config.yaml
experts_per_token: 8
router_z_loss: 0.001
router_bias: true
vocab_size: 15360
norm_place: "pre"
attn_scale: 0.125
tie_embeddings: false
lr_head: 0.00777
schedule: "wsd"
doc_mask: false
Below are experts of layer 6 (counted from 0) of a mixture-of-experts language model. Rows are named router (the router's row for the expert), down (a neuron's output weights, with its number) and show model dimensions 0-159. Each number is 500 + 40 x the weight over its row's rms, rounded and kept within 0 to 999. Numbers have three digits each.
After each expert's rows: a language model's description of what the expert responds to. This comes from a sample of Wikipedia text that the model never trained on.

# expert 9
router:578433542517508447516546525493460481510450514461564524512439459498477569546524449538527516490542530460475510571472450412458499531546559504454474415461591452499527550476500528422473524525499493537474449497581512446504490485424480481551535458477499466539526493546513512515493482457447538461525513580529549473467520426456507456478453573496502508562448536504485489459492447458520491519543544472465470547478499493552541559483456447454506506554578578471543536540475508565470521470547456
down3:478472464532436463519528510458508542441439582436549546458524517437536545520500492453463478551445475512527493495549467532521507433474512529513453466499542536570456505498509539473508506579478467487471488429484469525529561500486518524522502456520463542529531485517535546519407515521536552458407492464500542436529553527444444498522444511524481488479531432513489443456486480483455508532475496489503518507595544566495560459447509468525391460508533472460535460536482499494605597538495578
down4:527482537513496428606556415555444545481510465475568514447530533494583475546471483403470515482486512516522529461447469499499446442457498486426494484531422499481579479519506500571484557537480432469512462462463555494517530456488526517542530495491487535522543402440473468536541481534528495473450528441493555480512542444540558561513595528441539543544504471514523431479539510449462523539599474516492544559469523481455480496484444484509442498519480495528493511473484515542455512482477466
down5:448478540501464463504534511386437486533549510468519478450454493517439499521487438526473504526491465457519508604426511554521518491447437539518483499473526495555498444455520507488542541514524542480589514482536486400537502484557475487496523530500481526431506500487547553506500446502444480480576469520533563556480588436514465533506513472439462534570470513508507424579486449566606470459546506515453524553534502534505567498509521540465492482456497450460532403522487493491479531488460491
Description: US states and universities. US state, city and university names in college sports texts, plus preceding the or commas, such as Carolina, Southern California, New York.

# expert 10
router:559420541493544461479431532569476466514481512487525474539495469477430543552532446542554500451561473464469497528435484471452459546549488516486481429423495475451532543465558529445448586451442441472433520493559512485473466502428461477595603427465523482478483505523530531540496479475458560459530522573530554446450466469443527512456494555505513525499492514551503483505539481504521571543524495494482497536472485492537538520483465460495526550536529523446480566539449526578471520505527476
down0:519489474519433478467485478503500516471479500613494598458452514470513508562465491550381470502456497510486492494522431596478472480526466467461499477539521494522499474482509551458485460515521598456445560517522526546494474477478469472486490463473494455509480614516555503511491461531452526512432541568528486510452512510452481566447485499504493553446545423527512544580467526528508554498467483522461472556513538505474565549484550547443574523558458544458466444553544489518535493535470430
down1:497520494523471460474452529462540490531462531485426498573529466448497465472452488456453522556423508465475492482469527491514555449549532530548508507532476497424510522511482507495479480477537458457492536516439488562512493467549481528522513566499543492377616542554397497529523491570422514477452518496523504501525471534505428491545563517476517462543472506525505448471432457477452478529519547576418456536561568459460554512461472496467524514464517484495503586539554497535483555485574495
down2:478483445476519538532506494517531458509497552457439504523500505588506465539565488539525492468444554434494551513501538437491543447507523546529463518520481516520522466503499478462491487500434481445483474487501512526492517504544494395506526475517451541527463508483457466452431500541504492532454491510601580502529481486470487508514462491525507512484427586586525520415466520459495460487535408487480519520485547480498480475437460480574488592499439541543560514565460433553562500634476541
Description: Route and direction words. Prepositions and nouns in road, railway and route descriptions after compass words or distances, such as "north of", "heads north to", terminus, and table pipes.

# expert 47
router:558431566459548462510500532474418461549489549497518539492442513496481528526583470547515519504572538451453502579479427446485410561523565479498490470490571439463551517450523543449453480492468496521479458473565521460494487461462500435542518468469536449547547510590546483499493481446452503470515530531558533443495499496473506496469464524527514513539465539508523482444491455434580522509524523444502479557504458502557537575459449461500497574549500525459547549551483543530465548459526456
down0:427569535587548451456473448529515556489474462491538517475560463497518475546520559501520539519402530471508499533421485471472492517539481496487448493536484552541520516462459483456453485409435501492502453497433517435511504498578473545471538606582454562467533509548522470510452574434564450513482509483488518519515579427547548462455511511557490522490549500473440513488497473505529554499509498506493477463474604554456486415503546545500512463500465539566471500511494529498450488491506498
down1:460508455475483455511581492525449450546503555516507502435493511501512476450575442510509600538495542469462464466529479515555545531456536468558527534543431575494487475592475456530482459482547473501564498496496508543494504445585520522483544473485505538495512497435391494589440455473487535538405562498513490540484436505470501486548530458523483528515521479412520539460480419520530461519521531444472471518492449466523492500422423513457497489478506452538504559494557495549440527495524531
down2:455506460530571432498434572512529509448464546491483521438537523491483559439477534498531478459430583497512538494497493425448473477530456470508497461504510497544533525471542448518475544564483453545488460566466419557476482550528419402517525519458513522512426493563528488495459454439534503520429512496460464526443562512541520482502498517535570550485455479535480491562462502562530486492545515538575530513485508532575432571469520581526516501495468464482501487471449479434547527549453511
Description: US sports team names. City and team name parts in sports contexts, like York after New, Bay in Green Bay, Giants, Sox, Football, Brown-s.

# expert 22
router:534497552471487471516491503472491447513501500504558573537483471549468552514534423515545501477500482484427501543471493500449487521534504484459382474454510453469527550481569546520471544488450432480472495462588468480449416497415414416552542432475524444535517452560568504472566490472491510450555539553555523472465520479474520469495509525525557552535476549506565516463542485475530569550535539530448499519471478488500544529487385437489515530521545524505530538529464518520462530501538496
down4:509462505489423519451585410522498502486514477539531482526501481505532561418494526526493449471471437466491536425445482534542522485519476532541504522561470496448573545460507515528425566532513472483483532446466512530488503530553483537504492482525543474566570490467518491449527419460476509569441508529441536530439515525445512565513508628518477473526523458530470585485472490477501501520520481517464552502555507410425533512473443475456505490416436536445509494522496550519566506534509553
down5:487545496512462483511541473555451531504534470553580564448495497539461530505500450513449512487487540464433379533449460485481542543463487457454531447505511444494474512589472513494533481529527555464539474491468547446581456516479474546505533477447538468533478516512491493515478481519493511486488507537459513514479532491551530437436499548448498516444499454487495553486496587563434557544485496425549497515550455480590559513492618557514491554479549474440501501468475538530508475418494412
down6:432564486491506500546450493620497572516446487517461591507473581399409507485517540489504571533475489488496434505489460524482551553520456456465525448500525498486505523431491510501506506507573536494499494517485542526494435573529430486538482518516523472473500570435493526452470508509494502504467502498522468466513568508466537522471488455471466560478442418515514519567457577591412409472499505475502477522556528522520474545439558524520451462510497511529415517502527496550482492480512521
Description: Year prefixes, foreign fragments. First three digits of years after a space or parenthesis, such as 196 in 1962 or 192 in 1922, plus odd pieces of non-English words.

# expert 0
router:555454505476489481550453524489455473517460547482513522570510473466432537537535486521504497471531536464465483528486498509471423500562538488447442464512535415442537535486559557496494534512436479565465505440562490487453462506495469464518561467481587480507469489518548462529532493417468503454513505542567547491485538470509550471423462564574523577517490586547547535462543444519570584500483526484460501528469490502524559551468454450469501563519551472459505547558428519571459485504528508
down0:498593519501510520580492475545430490504448472524553495446414486413478518543564511474532541492482563513531529557429418526547452522544500524544509514552459476475431523551537495462545496593502463420480510625503438531549477565532460512492489487493489466578461502486532452447490490495527462464493507489482495489492504458501468531496560455478469492542466524481484501481495513474463503563514531504490508430469515522441524410553546557421498492470485499545524481540437453442550469568502520
down1:510495537468509494513468490434531494476442484473610418494511533520539494484476395517483480508492512557505462498551500540515494551627471567562453471465519531495484459499496507546460510562530521481520532565477543532461470428506499492452479511422422540517552472470499535515505418531502548523553442471490524527470520541546498539549469449493461516565495448539503509518437456466393516526508444468419504492569497537498574464463508487430504497485520559525444503533520543429471556506502522
down2:547592488470494485482489543460482524483510435465529552581541518473452525493466588529527480518439509540465497486541500447463523537529469523500480427540468488523486485459415465560512506490440441489453532525419487557383441544538533538499481418480518473449494452550477515465479496506518447483466488481550490465515487575496518538545462517454506534493491542626533521464537561522503503505487526498518476516616537413473486556523554488512490498496449544516474431568498548520513495528450506
Description: Vehicles, engines, companies. Nouns and word pieces about cars, engines, railways, aircraft and manufacturers, plus capital-letter pieces of acronyms, e.g. motor, carburetors, JR.

# expert 17
router:512468527487559465564493541516425497554471521459556512548443479471460514527548457529498509467537477520456476548458453495472476525515549544468487473479542494434501549498559552461448543460491491532488452477580461426480476474505489458542517481425537442533520462534504501483544454462434463452582525513511542472488542467488539494478461558559535501523489561522557480463560465490596514521529530449507468588493423535550558545438428471471531569490566516481555523569462541487450530451531472
down0:508584534436431468400462530421487474557471485520548629439458545488518535518563565553478512480475526560448516560514543554524522488560499489477588491498542489506504509468470474530485475520457500435470485551446581480523487482512530544559587564462521491480537527504472458500486537469485495438508461515517485447508488504556477488459547533542482522505519554427417490422513535404518509506428503513565509415485535514512474441490453514500523491542486512489513501498497482526453507444498475
down1:507585542541495486526486521467502449434491529541547438483552528524492506523479452555427440591495549519453572471563482455511513440505406455530493549535547454474492450482524475565470415483506491486509489448492459518556493442484514536405485550447548507511472506490522547506495483546515430497501488517488510517499509540429438541525471499545502462520578519491535549492409416497527513486512452531536538545526497573421495472467469466499505504411544492599532556510513497509559487482493472
down2:504434596441547454457469543462541462510473557572522535459552510505526535493475500514399516510458535473441498440472547462532537470505559487504543398501551443548543451537531436580517485493505526507439506554390549457481496499456458501481608466538528493529495504492513526458425539400552488472516475493554467506467500536481553570482509569528459526500481454555433533504470536483485501525490498483548451430514504472477513544507495486491548516531452547516500506448485526510460451509476498
Description: Given names. First names or their word pieces in people lists, cast lists and biographies, such as Robert, William, Jul-ián, Frances-co.

# expert 2
router:528447591480560429501481574510421467559490519478505512525517455453466556568561467525512489530485512485464447552450464475486468503511505514452452485479537459432536539486545529423439543507461453475472456451523463512525512536497499484531533489422558454566505487527505455479534483437525484452513514530535534465488512460457525463510505525498533510530460507520567505441561485516538543488528543465486483552476448533587602535462424463457478571528507486534525540586455594517463551444526483
down1:473540512458529533498504519496509508481530487506493427526504517551522465431499432442466562555478536518511476559503537545561500514526451470482504458427511424465461428555478489516445454513492549469522475440539548568578522500464454510474509422553490487581572525480445544509539505542466482468530480514476539571534438475473461431575496474542502505483446435422514525554489447454510461458488498492541558525492525488402544452420527581541566524477513479499542497550532488455507543539520489
down2:494459537437505559489485511508533533428558530518415490567537437441481523483505557449534536471496607513452504445517530514489527487466537481520512480524520555523477533479451490435493541509380469426452544486461528572434458525457453513516501504463467514480495437542547489515505411555549477465461549538549497572413494504566493422499508512537502503435467573530497439527490544500516487493546486497437546498593519508510480500481512557516534519491488509480466569467480517476571477559483521
down3:550468556464427544476542555448496500523454533437550545458483551469511475519423508390482487536399501552514499528503514475454465506463501501510514436468471495499447549505488535511535542577433491459479576479448544550506509473490522446532516453464507493510443525522457546492423568541519496488476484511469550572531504556513495467516554545559476524563466502526497504473569575561512511475484565442437458445598498523539441417516481505445510503510525519545443544496482454461504524499501506
Description: Surname middle pieces. Inner or final word pieces of personal names, mostly surnames in lists and tables, such as Br-isc-oe, M-ered-ith, Bra-uer.

# expert 39
router:493425533476498419503440540562449468576493514454507511560510485465465537574518464530569543501540502476461504536446441466485443512521534557467440468505502430483483541465541550476503567444481470563456477479569520467454500479454466480515553407478523464560529447510498518520551459429493512475579497540468573469504484469473510473474453532503586562534472477545507523464538455492516520555528542461472484554441457535559553503477452461466500507468579517496546566503464540515429536509524464
down0:519531576458507524524498423474480432497401503514466513519448472514530508445537461554509468467463495451495586450546491464472490512499518509554489489533431532484559476510456513562498512578430605484476534544485478505432503570518536440467500527465565513549524542511521512512594489493463480498497494491520502520512490512554510474479489487516564574485475519538478480492439392466470543481452575483574522499515437569469440477484417566500550527480488479488462545512483497558540466494449418
down1:442488509567430435455559443452514531483507487519461484484554586466466532539444519537518516514423462471480506472489524497547477520497456516511476444492524475448482517513618442575458480464605489538558551451479530516524528431530491547506497484478554469494511506504468531533486508561489532568466528531546451480544533441463548472536465469473500496485506523547474519532469518454428520503550496420430474522525433428436462532498507514533445506490486534522449514509490489561572586441569488
down2:555473495467481461504448496503463446512515564480547522507532499481453489462492514474496545509502524502437515394516499534544525504548496492516475494534566433442471400477484485533545456576433473454428571539479499514442437518559466493538530419527538509499533474531510501518546506448467541488467479598469463476427479485599458503483480495568562454521513432544480492476491494520468508514437559578513500517526536524448494545482470500594567508568419510484543566480495493496532492475440470
Description: Row-initial table cells. Numbers, pipes and labels at the start of table rows or list lines, such as episode numbers, Win, Turnout, Born.

# expert 8
router:548498459451515459530462544548458484515449508471507531534428452504430486549503473564555557469518578490416525545483469488434474541559523539495420474516486444474497558498542504489490519464468454503473491510558420449493447508425433478544550420504503482542530445499522497506540486455480576416495525572544598445441496508493500451493496516555556514523487521509536504504526504475519463534570531488476498563474512537577538518467420446469494489521523503452553525541469545521457512442565494
down0:456506489435493484512513462526499558539474511455531506473552545492485531548508464496455492428467496455508556476486477454504505556500489498498591420538507516381541553505531539475491410517514477492515504440484538464490484478451527497495530502464486453570527508433534382558572441517448515542475529507535525474508521487502525455518522463556488615542439486543457518473494483463470532544462506426481555476484488551515506467486541528547471510522506585512492571600563467483421505443524521
down1:468495487518437483453494497533572496589518502490474455478462567517498455490507408496462500599518487516471463480449517521462473516534399509576459535557507525499556459547439500523448490508474512506438516449462536555568489415476499551461482536521566539503492541518429471529579532505501511462519565534473551502459473478541454529531503524459603498567556536485505468468449446469454498478494478519471494547524504535502453475540468473495454546507497488465535489435448459558475435602509456
down2:424472548485530459466501547520500482510482496448550545505471522503531501448503563528466517561479471475588519499500522564426497438570511496479490500460496524542535440539483499498448525502528557503416545526471531484458496467409513449548552501450501516556458534489497471538413477490498463477558531433527455466400555473506487494559565510514450502545470468457486492546544435496573524519501528486541491498588517404553463444466491490478574530442408495573523516504487514493536535544543503
Description: Space before numbers. Standalone space tokens before numbers in dates, ages and durations, such as "(age 35)", "1960; 65 years ago", "December 2024".

# expert 46
router:490515495474526465522490535548470521565461580433553512506449457493432546562554485508476542459516478492448515515472486479487481548518535503503484466470590477466533546455541516469494535486474465514497487461537480477459460464487470462564506439451547439537502466532576488494582449466487459460545530540519521521458540448438552490428495549529568524505460567494582506445522465471596523518568541451488523576462432524501584485444413505459526549529560494468517551555478524502446511481518495
down0:523491582519505439443458463468495542549471528444485545485495540480541524555537468454460536513537408486516545421418488538466511481516507482481505500578438453479551495450485515463498413545424464483550517578458500474536536524486502492482511474571536534487507544487540459457460462456447581578432511468475581559478527536492504492416529540528498532518492537510412459442498484455533507496462509560512545495491559466533428538488525486511537431524489466507526579515504512490552505460572489
down1:507493471490470501529535449534516479538536557518415473464532553539449514481449514447484416538411452557495471486517465491468581498514500469536520516409516441461513408511484484483468476513588454557523506454510474477508501464406532482515553491562512539554547479527441547588473450525590506491469491492467502592498451504425509477524486509434484475508565479508416508531490434537481452482524444563535549587518585541493540508483481501511518509491515472467510489555497498537479510498456475
down2:477443520502507479517447471391503554522492481488472498546522493524527527443517503519446520539419515535494548473492545460498414489497502514483503525545530546540541488456506491479468476509461529530403546472422471553423458523428454466559531457507500505491508502540530453467487505483499554492553547474514537530447501485422474530473426557610563475582446452504454533520442498576447495482482545497526471512519585478488487525532561506517574488458472568504440534512537480594508531546502465
Description: Inner pieces of foreign names. Middle syllables of non-English personal and place names, such as j in Nanjing, av in Kudryavtsev, lav in Ilavarasu, plus common English first names.

# expert 29
router:515428491500518449554466510539440431558479561441564510550488489464468534538511455527520537489547541519494503519469473466468471564518528535468445468480527405459466561486527560492486558516483495517486505478551501464475470513403471489604584470488554449492540444540546493522525478452450522496586533555443530447447491478501518438447453530504547527545517509517493488487510442443541501540547503468460456549469481542553529518489482481454539506457498528457547587523482550549423562449535487
down0:480460538480481465522526518523517470481479487463526520459453540524491479596541432501436486441502479554454530595469447506519521443492513500555583466491489593509509469528518462453449444442469529501485446452495524454437463535470432498500493514421482486568482544517469483522525420441496473509538480466476539495527547485514468593509522574507420454537479549512493570465537515507489543440444541481526500580468442555509514529586490565562537520492464567468504517541477497435525533512502551
down1:538539547542527525493515485469534452508520473557505462483516596457521517515460443538489497470459469484528509515424495544507509521502564500536490513554484470528521505465465432473517434432528479500497479508576480424416463475495599487481523482528480505530488459485441472531474506485493469563451472529452507561464531467556492624547458481514505534509498489458431511436476423489493481496524511498429586564549482503512520565518523554534492448523492544515464605527467481571453399542446490
down2:440500476494460487457413554476545484507567521506434507491525544509524509485554542452497588440458484432461553471528548480584473454541532477517551460533497499516533399572535464482552440515469461522458510474557548542426460509451449523515525462488448509550474462465459498537450467449548511537500506477554489486453492518511550490535452465545530503446552456516497453527559495490480472484429491544539483533489491502523521608502519499560510518531484590462522493522593518403515509522456469
Description: Row and list starts. Pipe or hyphen opening a new table row or infobox line after a line break, plus headers like Personal, Representing, Starring.

# expert 51
router:494488504442543463551448541539402429547431549448534519507501466486445548543559461503497517484511518517433464532478478500443493560563516544466454456501532461486540563455578489430450541521437483497457469443548456460505496526498497475553557463443554439553530464519550497493503475469486510463549501542539511485473527517478541475453519519504556550491487531555581519487535480476572494519555528466467514565461417488534604539488455477472529498524498533519565555572466561522478507464550493
down1:427473601559537461472452481484552557502478553484467484484502429509532478485494476443497499476445427538611487553504567556539508565486482446480418558542456491468537441469456544491482496463510529470462490450506479451469509483475600512521451533512467524590447539507457560502499550516511508494523526520539508560491552491491549453502498507500504470494492491498593470410500520550471380500463502502448549528515474481464504444470528474502523558465533532481571551495534467491476576478508498
down2:482544483458515452503506507532539475401481538548525460521525539493489555424517547510473545553511583453394514433532550464467484469574486541509463523547514518487560501493448437586476532509487497538400552527502506575470465505526444499477459528459450444506501504560530577404591482466467462434496509491485472555419541480553475477548512492490542517540514516488491535459494451513508510528525523509537494476548432492503498497506454501494511451462453494505492576484578445441518521550477469
down3:518589596562503480550575500444438438492441543516541502501587535449541523475484472428486510526485569543469495490535560475501473556448496466522460496495489540527506554579501548491484595489478473524468496474501577528547472456549496489484464427467462457449486528525543503542465552502501539429482441461506476507440520530403398552547506501488513476520487520545451504507491545477467479459532560497494477526543559459506488510446499603487482468491506449473456498481452494548446444519499495
Description: Slavic and foreign surnames. Word pieces inside foreign personal names, mostly Slavic and Eastern European endings, such as -ović, -ová, -owski, -kov, Tipsarević.

# expert 1
router:454446528494510419521482574539483491527523548493533543511525488480448547509502476590533524456548539429466492519440441473485437584540532519491462499519533492432501522478554477427464513474440456528465444487554444476464459494496475459530519467452553436532502501548525497542513412492528535476542493527507547444517548458472526480458439524529548522521446512541598538494532478522551508494538503448443456541431499506482537527495426455415513501446538542491538523550476510557452573502499417
down3:440536499504570506496496504531470458457513508521560539564494503498523503474465494435537472524529534481483497477530545469483485492498428548523541487362541466486522565485453418582497532556437474441493545488512547468564481567497506509453487478450491517509462479419420513514447516465510463477569443537497558441458511512478500506583433565549535463514554547448523513554549440456455474508468488518415535510457524511481496428476608491549499452560529484543491477507503495506491539513522482
down4:495463469605512508554493462494450512507498471493485591458451490471505505488513526607473470383525432519531535514445431472477461540520507479566521463485489532472523511476518458558493452492519483465535502557491504537491530501559548520527525468481488494546480522504497528543509457585479509470448461494496559497483386450475432479514450513463483543499539475557452537497490534551543465513540499455513534542590560507390389475493566437546557537500482533489508492490487448525541456505519518
down5:396510572466461481486513497538482509512532537431575485467512508525567497495494462546493516508606548458506522506517548431484528498485525563553479563568500475455483515502442496474492519491450555518469490512498468469576488436556559472431483490498448565481449539470446542489516519514483500463498379470557498504474533408539515516454489501387487481540475510503537441471490580465501490510512411477461459555512528511496471451500560497520502512521513477522450542514490517488552572417445528
Description: Perfect auxiliary verbs. Auxiliaries had, have, has, having after a subject or modal, usually before been or a past participle: may have been, had sunk.

# expert 34
router:521473527505520504518472532519414478558465527496543524527449476473465574526535465514478592461589525494445516542511447513523448562511521511482411484488567489429514510454532519467443567519461467453509413492534470438494467449516498465592561458477512480523511465546531505508568466470458513449554502557480493534528494484487505467415496475559559524527453532557516521462550482458542504540522585515446511540453417472526553533496424504411474545509525508477549499528491531511442457465505473
down1:580507524549514477539425533509532520473475534518494491390483536497503471430488403446498530544440531471556489620441571489511497497491441484479461501585488537457419548534535499526479554460507522494520517525552490544574440433534576536500524495455493517511508401437431441463577462516453429491481516511506448547478529492447513499501528476494563519488548491465498467487519536465477486511546478527492479523534477523538507469516551474585476527511499486438505598471505508453500525491507479
down2:502415540542478518519466509411533525532476587486457509518476487545483598450444570475524471577500500507518493489503489528492534454502470509552509501493538486477496495497460488515540494544471443479456499524477507577450564487526454452566518494550479540555547474484529543460535498465516443477484490513570550571506476566485579430477567543492570469474477495468457492433504512484489529540564538474510471450544443547521425523475459473429475477521465412492508500506541500457568477516378546
down3:551540487471525501526503541465535519475454482467522498457565560478536455499556437416529467502496497514443458503487492556397594485505459479535478432495522460505457543516464479435509507604543503489444556488478498512588531459485501443477536450500498484508512585492443531512489518468502487467442503505534474545540561494521548506555582481500470467484437478467557464498547473485483508419541547485491391521545479533498526470422525570516529536516474541548477488460570466467491573496540439
Description: Slavic and Central Asian pieces. Mid-word consonant clusters in Slavic, Turkic, German and Asian proper names, such as ens in Svensk, zil in Zadrazil, hn in Yuzhne.

# expert 21
router:549458476485515509494473500532436490497492513459501476564515499469464569548553449536525549507548482439464447567477513465436446536560530521504445429490531460464542600485584558498487480502489484475485443526541493438485466490447429477501529452506517461585561459528495519482515450480438557446518573587523516494500529436469534470462472559488534528574468539516525507465489463500525506549532521508471498551462490505534539552454468482472510521560526562511556554527459515529394582466545477
down1:426512478497467440522523516485479471583570510599381493479494526528426490547555564527459515507472505475474485448455567502511506531526537448484506529507517551515549369475464480593487475510465516499480526494502483448503569520503543532471526463461458501502543537521460551495510370456506436486473504447536502543520515468522490522523535426540460522457520548517496433467525523473489483507537461476478473536510520481519581451453535498563479506454564463444481496513569525439497571516497493
down2:478448434474439548536428526541473552491487561475429503505548485507562488559552551479536436526518560467523450569568477558485460474532485435498502493475477597558501447494491442517552545488463475495422501483446519538457448523551427507499506486548477542522460463523501570452467526466552524542460449525481483453425603541508519477454527547535513490546531548501433545540507444493457530495470484507510476495514489542488435503488562457523497519530473571577505464433518454514495513516474442
down3:538450486538492453550501365480508489481478518485512457454581490458557443517592429523487530500488484459457552511488525515495485462534516469481483483463548559477469495512458460484554551493517475506596473519489494575513551467479504510530519526515546497589538542510473560568492487477525445556516475506458457488497561523531525478442531446555481403568513388529466522494395450474452523515495547501490519469529456471560504528432546482536454547511445461504497453482523501496577498530494508
Description: Place-list commas and distributives. Commas and the in place sequences like Wisconsin, United States, plus distributive words such as each, every, per.

# expert 11
router:532435549506519451503420552579449448494477551434533531495478431491474539483519430574567528479530499481446492534474483468464492587559504548497414436483515465472540494477537520448463581486450455504490462419499453419468488512460466448558550461420532456498522432548494499565499487451454491446524472551542506490535451449467508481457485524482512512509504483530524522460520512497532509508552520446505490538492509551543548561480462424468543560514509472474509575559478555524472519503538440
down0:494506543480532505555485504545531453461475478450485543482545485475571484487537453567403556472390528437480615508457397547476486488604511509543446475589441543478513531503491487459491474554537403458502508490469488465539505523501468477544534518470478501524567565489532461514528453538492461517432534523452474463527523501493491454474506500491523570500536497401434453562490459548536512498452540566461513504537515510547457474502493543492515505551446547504534452516532492478502476458513515
down1:530458501549468466500513515454534474516467583525530469497507564522515504537489469543539448471498520540457559591497497506418433502477490481484452517480424550520532486496556490516485517499513489502546459491489441505549522544503469491494559531530477475546576433498479477539495500487576456525482484396444495542458510459492456483553408401541485450507552536495488519527509522521471533495440445550465531525582469439410485498536547504582468503509491434481454618488438454522537541466492502
down2:506468476443601481473471581557549449479500466461511441484528517554527554468520499604487503504476523493445534489511513479497433405579433466544451493580482531544530454475465428480488465480439514446438450535497453545467499519479480438473506482492493465505492515536502512465443489491579486459502571487510434454444512534534555520534503512526496535516546541444534533535524458566510518477460524519497458480517523439513436517494498573536517486553445586530547541530542433516530505573459532
Description: Connectives and table cells. Function words like to, and, or, then, via, adverbs like immediately, slightly, nearly, and spaces or pipes inside sports stat tables.

# expert 55
router:533471521527519424543453553536461470520457540499478484489506483446459536516531464544545539499549524430464441552472472443494451506539549538445436505438579470472538523472587509460419539528496469468469473478535492456468459543523440445535533479507536527523531497542540531555535405481459546466581524574486537506500473501472537500448477526588483478555435551505553526484509493457584510539507512473459472510504442514569520530410452446456486546480503560472506539561501472541465528469511527
down0:485519478483438495511515466494574473449447461485513541533511514563463544500519476430441561549500511407478473492464486489415470481512556496475512498529505433502472502490469530497520442543533466551504454481505462498468522436464538489550477552476542601566506578526521500519475468516538468517555473492571555431489495419467495441459565495517402523532472597490470493508476525473497561524436532550453479518453483510501537470447518506503518455533511579461474527524568431502598485536448546
down1:463516521516466554518542499521469508520586457517444491526542419596480526485485493453519568561444533543508512480541534571463504537541465448478478513498470565537465495465508511608458392466509433497537519534454506478480469451460514475466503559546523476530486500506541497508494464555544415479505503507428487521502505396554504424538474503556519472527510492537576473478476525523484529511449418549503529491546448469564476532396562504539496470495530495501464510518466430513453536440501477
down2:385472443529526474514533583526550469474456563466525484494566468468550464526471562537488487431540484504491526459483448519461446486505480491485515509482473554484506529509456473527430441437527458390490540464497491552513508519543489491584488496511482480517487551385503520536484469502523477562505519512471551530492483476471458549542455475426539524515473521399469510490482476490476440518594472479540559455481582582503491463562504471571580537533544563481535496489549470527503523505514501
Description: Sports stat plurals. Plural counted nouns after numbers, especially sports statistics: four passes, 246 runs, appearances, points, goals, plus other plurals.

# expert 45
router:529508539544520441538473539557448440560467592462479492519474450465467499525541461546543573470518550443445446544467454483480483525565529558440485476485528486509532521462526496462452510481467467521463475488526472459464480503486466479570518484494522469496554501550534490494570434448469514416584524539477515446466510456506560505454475543587518540555456504525551517462533508465539511577521496479478478541476421553586536553401474489420507562483526516503541540538486489544508546439491519
down0:504487556433538484468501521533497499549525492499486639433506468466533503479510542515480461510525473527562482481505497486559519530506601502494598503512522479465485547498537515451509488435547487481538467492507556404518433606487540432462423513448440469506477468476521553527445532533454549464529509531518516469498467511499525527544502529429515522479471584522486467443517491512430505449410514464505528468507531489472495486513523518528529480584399593471516497517538451443528475447496467
down1:448550539510506443525614462517518488437591514501472506487509472560559548397486434486582543526478477502529501511515554486585494511539430412488523406525570513488455510486563450524531450528558509459490504556460463499482423474428459515486482543523464500478524471498509550482460461557528451494534432535468505547513507458531476546526498444503455490554569491521565451496469490458498498520451454536464478490462491504458539505457565475497487491457465456532510548523545452460469571491462512
down2:486437475501502439465442486437541513514561508520437538509570461551538562524513495554564517465469508488455557477456474454522465480560432468457541534545503566466513452442482523530479493487510483509468534484512478519510479516490444573576571537476513528524411511502583604538384473497533493476469418492470516508498534567495475514470434433483493527447445541567441489456574506560513476535557525458519520464505513500509449514474503506576569487548469539520511507445491508531497503546521504
Description: Abstract nouns and suffixes. Abstract noun endings and nouns in prose, such as -ation, -ions, -ity, response, evidence, complaints, statements, damage.

# expert 54
router:552508569478509465549487517507480505507449528526557516541427489456453501548509462550518586475500439502384507528457460509434505484541530530455480481477471497476526532428529507484494510493452449476479513519577467484448478498453483495601591393484514468499476451542530505535519489465499532495532514521531549443408453496463466501448508537533598511571470521492525526495521505483556531554527571457474499543465463548521553496460409455450539525516526501477525538531498541549543587482537490
down0:494432501490517515514582530506524512440483522511462555478477403461441476591593458549457496482500490488522460520407457473517504492448555537504454487496488492508578509533471491523447463475453462482463568455517452530450504490577502499474477544479573496445508548562438539442559521591508556508577553476506508465511549415516468478509513491496479618475504497522493521526503514547514572572475534484560531497469540499483459486492472543495450492522460518464468483468536500467440440436529520
down1:468567508526534527509502503521517465494450488530518455425495559610583570523487432504489490517377446526528474489533483520508424543540438418551481512472497512477533507534543523475403501526504474495563546525484501516482462471486509547489457520485478445595532471491459519513502546538423474472438472505511391530484519500486553441514436430486469492503547509591458468480484476522467490471490505530479516535540548516465463534473491457532563470416570509525475521539525484534575502524514476
down2:518500583497426501483491509517485481526460546456473521527483529520507529466511516550518522596546533496452528476551526505471491416509500520468467472529499509490557477431513523475455464452458515458522499507527493467447507499472527531558538464566492514570468491493567496505500517519474475415466474484476504603418542495541504617542514473498507532595550563466504510514480480479555486500523503480507502503544452446445390514469410448552535442459433508537486454439495476515564460604526489
Description: Spaces before numbers, word pieces. Space tokens right before years or numbers in dates and tables, e.g. in 1960, plus mid-word pieces like cong-est-ion.

# expert 49
router:526472555477564444510473537570471423516511545463544439504490433496467536540534464583548498519538488478502484508461491480520466562532509553443482492453549496427549534445529545489498526469434461462496468456547452424458489497481438492527525484502547448550512479561513468536516502444490552497533501487543528468446453462501518494447445594581531514500450564510545563463561431450529541527580494481474481513438467534538531538517466501436466539538494529512553544567432546538471524463514468
down3:434451466560464507521449519540534556479492545475452521504498482542535509510476513559506516456505487512551474517447572492532563448542495520578544525538512535467444484522556514514486482519399537541480497517477471480512449466577592454463537555394447455506481508505430487504503539506480506540523436494564479463476588566467524432506476520565511481422483509552541500466570524491462569554443504502481407513555482519449478503443589475473494507489504476471508473487500445494542469562460488
down4:463536512520429447509531443469515507509556475537455510512440492450556473526531474489426508537483480517479489526501479442541508439564456524457482489469513497578524526481539507562432526536467596551513504510480493551531535496487519529470543487493496540512447459500469542487533411545505462462507452558542540506534583452490548551531456491553479522475480424473429470482482557510473478513464428499486573508510522540461614469426558475472453475501506495528459500532535433568449533411439557
down5:464459595487409573511498490408504510547511524473582482456525509484488526510517486504539504571544432559473514481481536438502461576487426506467485545425493550489477504516532471502498525480500482502511486457498543451577439517480529502521483489496473486526512553418499544467592561572374426516518454502525502482556495502513507516551506484478478508493556509521502525548423445473556449594515465472503464505558507544499534480497577472508502450525472471424433509487485452512499508467457548
Description: Infinitive to and for. Prepositions for and to after adjectives, nouns or thank, plus modals could, can, should: thank God for, rare for, able to.